Weights of a small mixture-of-experts language model, trained from scratch on English Wikipedia: 900M tokens.
Below are experts of layer 3 (counted from 0) of a mixture-of-experts language model. Rows are named router (the router's row for the expert), gate (a neuron's input weights, with its number), up (a neuron's input weights, with its number), down (a neuron's output weights, with its number) and show model dimensions 0-159. Each number is 500 + 40 x the weight over its row's rms, rounded and kept within 0 to 999. Numbers have three digits each.
After each expert's rows: a language model's description of what the expert responds to. This comes from a sample of Wikipedia text that the model never trained on.

# expert 12
router:552538490425582484520580491416475522522481467507550465521479503487560410487508427517484501476523476534511491510505464425510493427498507561503429527501533588518527466513476546501516505445517491481556530516495493557481472529454513521520476480564486545425504491535502539481519514536457513538479508485468459509474485502563446413508425473440545470663464453440516481540443488475514480481520456443533525486498519442531450504559569501560533530453503438436542468486538463547492462505534496
gate0:448508567397493540507447495482479461457504500531534508426491538396459519505484500477474532532484491452509471499474406480542486522430465487564504483490487484565494489409484488449496459439435471452535521533468474604498498492522475498483583531474569482462485548505525449508490517507547491559452533463451546505515495467521607463509446514519473476509519477487501537491489415427497483446576466479451566579522512499553532445451462485515590451501491521488514486479513429539569477476479493
up0:424522548439493526507452502490497473475494503558540507392501526389479538541517484503496546543497475453508465524512451466559493517444500520504509494459486479592495493477496464450457415462470462465530516559463481566473460521545479482500550505469566467462483552514486484556466514510542461582474524489506527494491469461526613454500436539522454486524550507470478580487498400417540489467550450461466571579505469476554528449455480476511555477510514507491535532491502407505536442480461512
down0:499581534516475548487502551531474490422513540541483400549421515511513525424530471511587502473577469526424467494477501556504450409448507498442560492549525491485523522487533487460484460434505507547527527530539529507518484481499522541497419491519547498483530567575502540452514485502529543473465407504430496481496484522441542489522496466538572460460540494480512543431565478513465505490504571418510571615481548541536513524504451554507492439486532466463487489521428495493501509531511506
Bare spaces before numbers and en dashes in ranges or scores, mostly in tables and lists, as in "US 264", "1985–86", "6–3".

# expert 24
router:538523442400542551488552438484452519541550531494534573506501455514503456517486480519491543431483426527542436572484447499513445529489506545530408538469500550509462523475444529509476543439591501467542582536513477528509499537453535488469507496560486563455445513539503520504507551503477490544457548498445504539538505542461511446509481492467522498613482468475529460513503479535548483517503481485537549509544510444500447460544548517503576513449476438525491452572548446498482390559523510
gate0:544495481510512470499457471473542488558462436524514482569447499385507558461540450481552435489545594513499448477528544510571497535498538527487504495508499453484449483406456514527506541466439488531497434508517584509528513537437468508538502527563545529492540456539526558513430558411536545536453496495452480478562500494501485556467456488463537497458549452514553498549486583523557526483436510432512579448455515434509426463496473530493423498492494508453501546511513462506525476537525477
up0:532472453528467464532428503523507530554484468504572489531519520432476546440498526500575453515493589463518442458523532529557530548524497565502542499483481405472411530391456467566527482450446517551518497486548557476526504520439477496497548488543558492545509458544525508504461549443527530512465528521445491497557494517495530522532509484463537532453572526543479480529466568548550530463410532470484527487452524461518425487492474462453449471491489434513473578486505492488566479568528430
down0:509475471512502541503531506498488424502504540532512528479515493438489512508413480578471530583435554576479500513546547496397539559500479438545592539498480464484518562401544438559545544493482508561488523468495465523510479514512484536446423475493525484481540508483525496498488548464536477614515487493526491463482534410473383488503525414538507477493491466498519453522478494535437489524492511509541485450533446473487571448544502523510501463508563571537472446502467493479486468587498525
Indefinite and definite articles, plus to, any and each, after prepositions or verbs; also "very" completing "every", as in "every summer".

# expert 50
router:583546487420606489512577527494473498510560530491492527519505472456560457472475474517445551485497472529534472560549441491518480556442498534530448536468492618506512464495459597503480545539544502488542533526499467492562497494484525480521542478627502558451468531481568504488539535476473535481507526474474466575488511527546467433514498482436455470606492446469514419491479497492530454483491473555536483492530479435514509434549498556524500559528496457452543501496529486519467450502524558
gate0:459483505507548520494531530463507507517411554538483577542525473562498466425500538522472535461540426468560485556518519485540494450575479492428533516551500489550499446454457495527556483492504510470487520503576564514536472521520498466516419485507565503453427483509492499545506540478485532547473506565418565518492486534442401512500497488582539493518474490492556486481577477514451535503498460486538536404466552497499512541607516491454439512522449497481487501560607482525443506505493559
up0:456447544471469409509514535507443443507499494487465583539575496506449497467429538445492473550518473396528460590539520516498545510561512533495504455480491482477485483417503540525548496450460525507534540478562487528501438456528457440490426533551569524549495482533527493527562475464538492479496534521479527506466417627463438471509533527555437525562459500534481461515504440506408535467505528548472481487568501492498543482580477509475479521531468469496531545509525482510480528454511559
down0:505535553565515529480509508450466470530523475510415437433482570504528507499534450466509470520555581476493482451523549463466466455510477559500481509433469471545515444429456472511512526448443482496489488478522489550479591473464499537540478507413519497522585529522480516448478513481487420516534543515502498489486433539532538561456496473541410472502433470466517503530504557565433534524477529488525452459526491492432451525521433513557508444505420436498434425449521517405546502477511477
Opening parentheses, quotation marks and brackets starting a phrase, plus a word-initial piece right after a space, as in "seed, (third round.

# expert 37
router:535529458456571540450559452489485544512566514488516517526504486468510439513546427432516561403502479594536415542513502505548493464476566470531514570455483581520450475554466521519486499535547498498484535528521512479513535519464587442540590488599517577512478561520499538546473513520491537516477499523465500577507528503461442451477442525492512444549446472530497460535507536550501472517503481458568529486506466491488519454551517528530502547538459462462487500506562494572420460540550469
gate1:499528454472527518543490552458531489454519546505561507480553489437567558477478493523517584432463496596522460494476410411515521471559359484477503499480475489546454525447435501517411520538559520514543486505571455496528488511504462514454486480448498496552518563439529476504517519551504535554505518464469515442468512568526493467511496544478540465499535435552456431439482504519503428480457504445521450534503513527548457542471498511527526504546458495501509448414514457442480460554504467
up1:495523439510528517422519482453478418526434591488515605477493490505456484575533485507502498527512523550547520579548566484519536485522463483527489544470505530531481445460498502428500659456542500498502490385588533486533482561475510443481566505513457410484464471556532442471563538516519444483531541515486538459490520543515480495531464517581522458486462554573486551520480475510490505548520530492459442470520480518478481490483519490477495526491532540488484519519515420508476472556469501
down1:525524435503504529489472618564503501458480468449443525441465487468484468447533493532488525574518562487534538512500400484514566505552475468500480458498597495502465577483485460466474521496533561483498536501507474490542526570519435465440519587518423484505494449558581478435601486501476489504478544454531525450470494563484466483508536497463552557525494490481563520470498378520523453551500537462526446542512535487512541464524535489518506511451455526512482503530421476469474451483536526
"more" and "most" before "than", nouns like area, County, district, unit, and capital C word starts, often in math or tables.

# expert 60
router:533523449425620479480526462471521489550517493561535518495476538479531446427478499493510527502501485551501448542523464443502493507505568574500469572477514546549494465539447554505516494507538508472475529543577489499526528544492529556590473472545499558512502515537444543520539539515518526581495508505496465513549545597447484481474434432471470475571487493425565464519481511508497443545494523531506557485523502458478511441504484526575480570474416411525520521534521486575416477553505510
gate0:493527543500535415446489451506537421502499497529446471511504445535477507452503483438464492566438520503494515560516477396451501474498467536585513555504521453487514501464439548452524449447545464489497511546425479518502461603502495519574482483551485599482513490525529460608490448494490515454476474581460499513516475459485534551562457536441536537501555581397485491493515517509485482518495504566506578495487462492521466469480550502458480562533512456533511541458471513549564507528476480
up0:585471460469485512514517577463466646507517506495531492557549541502457448475493469566483465448517422564511509474528480564512526449527385479509472438511501503472544474586549469558452512485517566502519494445552506444522505434479570487517533518486467488507433480444522469472538479433501502455456521447487482541509541454524518477483513526534424497506507467582476469584491452449503524473520489404506444536503534490480538515515508579487499518540580540445449470491541486511506488503493494
down0:552538478502546456510500472486502572458609500419576513502537482566533461439504518504557491522552474477497509501498481526550425418513479464506431497561456563470448547482480478530572545458474507485452509488528480489539470538491554446535469512573545523499475483441576532468561500519503511456512492534513536498446584516553580512458497479479554528565538550493573551526488496460462481484469511478474443484511545459467479572470520440433550488551478485413509506500402537476509530484522498
Common first names and pieces inside surnames, as in William, James, Ha-ight, Forb-es, Ku-hn, in cast lists, rosters and credits.

# expert 47
router:482490481390607501452560436470504556539519473571432548457518484488532483474524475500464490446446461563608435537434440420503452537507552558493474508462496529489516490461493525506568493488526555452478573523448519481536484522482557503555516521566549561519492503555488529540460534473479498535531516480490466528532553547542422507485440495465475434569475477437511417511564494511524457479487418455522516495510490492476483471565520512544517530525485493536496452479504516531460428472488515
gate0:558515509521522486499531533557516511502514603523483498488553507570518494400491450464518513420493422586561503474470449485454435447495466568453534520460548538517490476538454516523468478546514474464498515546440486464533440509506539557512443503505442484544385551487487450594510479481517527475459502542467486568552511442477496522519469564483505498466598481443458489461437518530535571442540493444482570425468432477489507517462484525481448503553473501474488532520539475486494501538508495
up0:539500533475528519464577565463489476431493574504516493521469529532502492413452431523506478384500460464519562518490467432499484442500469545451530495474450504537532429538463538444505515460552530434514543565461443467516413531443517555578476481420526483454432519491540502556497535430493528539469554496526503489468536458456524529480474492530559498498528468426458473483508483467467478470505589501486520497447447497500519489507493427513465475525456542463442499535559483562526589493482533
down0:534477509413481465430539509507512582437506559521525505541507488510516560439441429542486510526545473493487528447466486493518546477492479535484522439449597484531517606505513468535482426450517504540497420539490490440560540520428546486478437422545500513488438471487504479500445514465434551478532439504539475557447479559505539576503504565486491539546490458397479508455494449472548460495487484427510517528515478545512488512478470505528556482479538489528527495492489503408442563521506549
"ow" inside words like Glowing, Flowers, low, plus digits in dates and decimals, and name starts like St, Gre, Gold, Off.

# expert 10
router:543526484432560541509619504419478530547493516503520495474467518448576450502535434492486520484499476541541487514561453461541442457512508490510453557475490589527507494515476481490513523479566524453556551550500519519575530522488551459538512451512478536450457533567513563496506544593450514524498510499464458562463500508490451451483422469445523465611469464458501427545494513512554465536510479443536523466496519477535475513538560538540482529498457471416516460499560435526432477520537493
gate0:515450471507512471551537534511481505588489533436519495491492489479448508514467483506561493471449500511537530501480505368461456468508539498472439434544505494546470507536599505515429498478530479478478441516457433553533501464523513519539444497551448493551575489499475538465519525538499595493487468499516502520503569448468499520477509398439483477546596540512510473529462513488466494469496467490578538438508493491506548473414560516528530604585535492551511555453496539483484553533432495
up0:511471523513485421512556556505446521541433531499495467532513492495453541527500472570538498523499507466513559472510511446493475431517494474474479435570530509546499521524552504466444464417560515483471460458504455562485448468515449561490453472521477466493556451520546569438530454522468543495514456498487463555465532450436507486488440422485523519551576571493464474545445480430473523494486528477519525415463480497557546507411535521493495581534478498522483538443528607536475519552433550
down0:511491501480492497462514535440532556510579559498444487462555514539441429484431458522482458549524463505518495487521449475429541550425465479483512513530534475555504500557577496526498497481438509445506478535475530504473481444540441460472531457481485474454475476477519430500590515493402539573443543499493499415474545490515529476540493542538448487458445506514534523460485517455466577493513533484445536471530535422516515517533490491441549582513558444496519443496624463485492479550559512
Standalone space tokens before numbers in tables, dates and measurements, e.g. after weighed, counted, "No.:" or pipes.

# expert 48
router:567522462386557524492552480477445498545525487535587508475496458466477388465478483495482523495471435552553481535482474524534463538490553540500465474465536541535479487496433521534497488493524519485544624569501493510553480479453567525484527534571463586434500502550527479528498522462455546561480528445453484553513508538469467466479509458449467495549491513407534468506493489477533495511483449453529530496571507512533456448548570549469524530539489423445518451558513501545506439504515520
gate0:503470541464482460496505435536553464433492519443461545463498546434478476462497527475496522565487484445446557448473564585510466480517464479488477479514531533434508490503559475496472481511521563534537531450452461522503477454485512470479507572586515452491576472545447476449456408522577488516521413431504501466578507483456476481533530485511459502483545522439522497506517406451483522518540499469408489573533433553402462497547560474457511502515575549538504476521478475512519489489538496
up0:455460580441464514461469506490540480424528505466459522542537487446484468503548509504470498503478485410460529501476543532474508489487454513557446537546485594433526463479556489466481450418519607516538522456463437510475499459492533426494520543517507457459549454461438458474451472524576498554523470524478510487556502470485452472518514567530487503486537503459570529527550463445486552507579495499480459541511425554431480537560530473459575529540576571548488439493513510539482527504524512
down0:484542520442436434479486489558507537426496503517512478487515478535440466489510509520474522506437466493469470497501459501534463576510572510452480448487551511487508601494485530529493460474493502507569538526475484543537432444458525511363526504534470544487440444483510479585512529496429502493515578529437504506497461523472587473474543474505461475493501578483403488466432548510521501487431463483482507506515508506512475521517469413447512416515485411551517514583447507464513526546545554
Determiners, mostly the, plus his, her, its, their and My, often right after a preposition or opening parenthesis.

# expert 34
router:557571512434643576483525432478503501490491494523480447507457430475490433509546450459498484493501475506479466517554439455503425524527488507552461559454507569502478451490522529485464520498548498468541493581492453511546481529503566558532505444517504539476448492528498550456515604467444546502451483479470526562495568482519506461453439518517403510546521453497491478455551481492537522479456480494498518510535470491495524475588596564576513547501474475485514472550529473537499444521516471
gate0:533509488484467503568531554461476493438459507531510564494482450481476500551525505524450545426435492426529479506515478491426427476479486473545448510430449514520497510569522480497484492473549515470489502535448576552581527523543568519513483483541522495498472487491533461438463500478557442411506448489474434538429472470464563426436502521516534508527434576455564462520457522473562544469477462526483581499570505502469422449514543525478476579510544493509500525511511475459512463443441562
up0:453495461481505499582486507491506473441520485528519557458461557473425456585502481525521582487437558493453502455484523447489452529488549478607430512455445478517480446507481495557523561463476534494493510563514517535511540495570557532485526508563518455530595461507482513389509556478567510469547472445452474499468412494501514471520516511495492540529420515484539458452495543521599519529440527448529516500531481489509481500497485536472500474450482483533523419551453494498464457417520543
down0:567530502496455446505489484490518519507492455447466544455478440537468482538543534501485518473518500452535525421497544492526473522460537476525460501545527542550503471580415547470462491468515508521514458468490514552559506467547594491443542558487478498549521481453478499460468493492481471454561544523504446478446440478511595524533494511527558554444419518560448571445535491568567482386457458497530534555473552527478529475494466514449433535543486473532497550580446559516458503513523543
Word stems awaiting suffixes, like ast in devastated, act, add, return, serv, and United before States, See in "See also".

# expert 9
router:521537468420613491533520456504499527490507458565537433454488486495538444477512452542530467472512469550518479501512443452482451529492494518521437498430515524497455449538458516493487503494500544506522558569449498502540593565510571524539545460572447545430495498558516501559485533490522579520528526459413473513543558518490412498441389485473513444515459481444514504500425567489544486546472514431529520491540521501505503506523539542517507543492506456503531508544533542534436416489523525
gate0:493502495480517437488484452527524514488472472528538491475396524470470475495473519533551467519530491548543535559515531519437540506544478554492452521517513496452461457560523531546447512500442549485507511493460489541525565524470485550486511515506516505458464540499445462502579381461477410443555475477449525540441403465511545493548523528500559490495468567517463494467474440462581612445469523429475566486523449476490442494461492501552477535485578484552522533500516473557449552540452485
up0:543530575551489592580498489440471434515454549540561501474456499537512505488538485483500508503496522457562539544509548523522541482482554478404535459469573430488512510466503522609506535523516581507502452430545544594486486492469458521504467477492538486452495462523429489557504515504536479506508485534489478508551504500545455599556535587520559528526478478483526518530462528481518508501529492625525520544555509510473541432537471477514513534501493456463519526540467535530493426485512417
down0:478508563475556474514508457475473441425486509508480519424525414464527515503492522447505477530543512516540479497540469475463536528501568524442540450489530565466563515480475456529467506468456507524539519423528519546458466516528527541480494510548555476441464533476537525492556481511435518531442510481471588499438527539478514515553554569476590524619517521505471466509536485561523502514546462506491484546467509541492521495552414580509523541528540490428493408507515547600430553538477493
Short syllable pieces inside words and foreign names, often after a capital, such as inv-est-igated, M-et-aphysic, Cent, const.